Below are experts of layer 5 (counted from 0) of a mixture-of-experts language model. Rows are named router (the router's row for the expert), gate (a neuron's input weights, with its number), up (a neuron's input weights, with its number) and show model dimensions 0-255. Each number is 128 + 32 x the weight over its row's rms, rounded and kept within 0 to 255. Numbers have three digits each.
Before each expert's rows: "comes after" lists some tokens at least twice as common just before its tokens as in all text; "mostly gets" lists some tokens that are sent to it at least half of the time. This comes from a sample of Wikipedia text that the model never trained on. Tokens count by the router's weight.

# expert 15
comes after: " |\n", "\n", "4", "3", "5", "6"
mostly gets: " Best", "%;", " studied", " ITA", " must", " GBR"
router:107153184119133204117143134086154167110122050144103156105057143123175140134156123128126115160089120127154134136079143129179137078140139140135118127162108162140039080110107122110126099129165190127125155126167178154087137152120125168108099178120075151092165073135140119079144134108129139155179119107099076133145099090077091181091149141228141078103142100090136159117098153079152199126150170108161182170140138166074101138081126040136107120178068099130117131117097145095141130142120160076088149110162186106117163066153162128132116140137125156144096109105141147147141134186118105152088154102125131160164063157122108140153062084106133119082110113193113142095102147117144120109152103130155098126109099143125120155190146050089111090087111142132166104077137088192151124126091062
gate0:130130139155115108140130131083134148137158134118103126095174116145204103093100104129140115103112126126140126095123134209071121129136132136154123128170128141045148088051116127133140066126126111128127129129133126114132128126137148038108135130121120127127164142255110122092125163133124114052092131142070169102129095137169121140152143127140111105123147132098119117043126118165092142128089194106119129070214117146162137124163105110156142125130141129111125128183121129179029144103083123147130127116111127117128130138133109145110123174137027129128124084131106032000125126170170131142122113141131170128127094073130120121069127030150122148130133149069139121105126150136127131156124126129121096129127124128098120141121082148145176127121124091124127117129173130088164078096062120
up0:117125085085087128145130136124092130082133130136035127123126129127124089048137138110162182158213124140112122120188076121148128228063132193128126124114150179147126157144131140126108123136128125126159123130097113133129081186132097129091146123143116142130127138123134130207106121117128130138148128121126080125138127132155144175124114110066127127133172172133129160128152135121103152183131079249120177199059122113215135096133115199089080171129160117064127119121137126126149040090146086116107125124106056169130100129169104123081146130078196127154126129130118139130125095124132135115128099121142124112089135128130129129149145140129123102105255130129158115136129103055127171143125112031142139072114129127101145126088125123136128115168124080125132067129127159138126128112203133

# expert 11
comes after: " |", " |\n", ")", "6", " USA", " •"
mostly gets: " MPC", " medalist", " GER", " Defeated", " FRA", " Bronze"
router:140141152097147118194140086114158090115186076112163139135078162106177123147096113089171144175113109119123162122100128099127138120100093123093148098089103107135033103140079130099149087091186213158093148136094155156137144121112125171149066149116070135085187114149151136108101119069140124102107133137116082098185137074076135176132160138152119118140132106158142136093102146089186140098135142106189166149131121170107140118100147151130123065146034143138097132104113092074146118147134137131055133140158168136089135101186142108103142140138114153196116116058165086079160159194144178183169154119101109108119090179125106129098070146134139118172110101154086143084084123105154180110128100128143100147137097145131184177181157132171103101182140148185101189066113111163164130153135133
gate0:110128120106182132167110143058152127123130135078107129126124164155095127130098128102134154092120121132130139124088127124127140117049128107109212086129141126124128116125132129082220126166200078123038129125070089117118172171143132129214133115127118135135129106124129134145137140150086130088103126156136130119212141118104129120105129137130130038128127077119158145129157184137135126126114146129133124111132127239123093138131088157172151129126091129135135080110122128167079126116183120130111139080162128107000048128083095130076129122127147158093088110134192111134103127105127075184124109201097120107117137129131131108125022133118117127119125152127127127109131126125103218125134105135130127128125071130140125109129127127142124132146136142128240217129129132086156195130095129
up0:124089128127136124120136104067201128135154152139129171182130154148192130126153025123127129150121127127159101127126126126125123152132124106208108128156133138099073126125131089122185080104120121124058122116127131119134130141147113101120128117149126111124131143125148164132041120076160123119114126128115126119116118128133128191073127208167161128114186121128093195081229138141128164127130077076102121123120131125129124117124120078095127148208142049131131076141125059138140127174093096129129131128130104128023122045090140165044092212128006121140123112166115055115129189080158122125122134129128121133134130042112183134124076126123039167124135120125114123147116147125116117145152117133171138118069098140137151149135124151146091115129128138095141132089100103128147130093100126

# expert 47
comes after: " |", " ·", "}", " United", " MPC", " —"
mostly gets: " ·", " JPL", " MPC", " LINEAR", " Socorro", " ITA"
router:169103122162090169162167070082116133090191128103138190134063137113201127129139097115155073140141159094191114080116164139139084053183136113164108150119089120120069076089070122097115095128163143139094180106105136152118142117124139090094123187102056103111156112191164136107131134062140142109135113131090087114167158110107093192119132149181139097120103150111133112147114145130181146117132156139155148125119166151117086151147141141127157058208087146128065114165118115106127087122146132138097136200158172122074146099164142153090169148162127120167132146086107083078182186160163124204110148104085127105136102116115160157130095113101151134128123108201077205076119140145101128146143151155137106135137102098114134131148136083196093102146136113151165136135151100186130062126082089
gate0:141146123127126095133131062062122130122144132128120155068157129174116128143162072185151048131126098140151176112180133101119144138113082056126130136148033000127076104081135128054127128123132214129129124162144147125174134065119127129159090157091085126130118065107102137129126157127155052139129129121106131126132136152133129178211159155115135098163056129157150133115122121109128131128129129131148118126132109187131128052143096129129134128136129127111122119124120129122079128132122132135149118132131131147122146136096178128115096185133105112116128188110134181108129126139152128132111110128122094138213128132119115243132139114178091130125117098129104102072163125147125073181113177121232135131103079124130129118053209124139131145127128113126128072135158109126149116088117126
up0:117138135123129108109134134119121142113118123133151145106129110106145203138115102125131126111131152200130129155127156169124129071118095084155102128112090096129074125014127133158120116134156165124120125171125194108125174148129000128189125122134129107135090128151129097157113072128136139103136079129102148122138122104136156127104160116117129083250117128126126132144127133142126158087108106127104150127133102171102120131144140122125165127143086126127124120134090130111169099157136126114093136142129136128131130052127197148128140125146102053093136123153051154115136126124136126129042111121208135146129174110156132150091221103106090147089092130105126131122255136125101131130094114164120174117130092111132151131130124132112200086129143155105126110140119135142152125036148154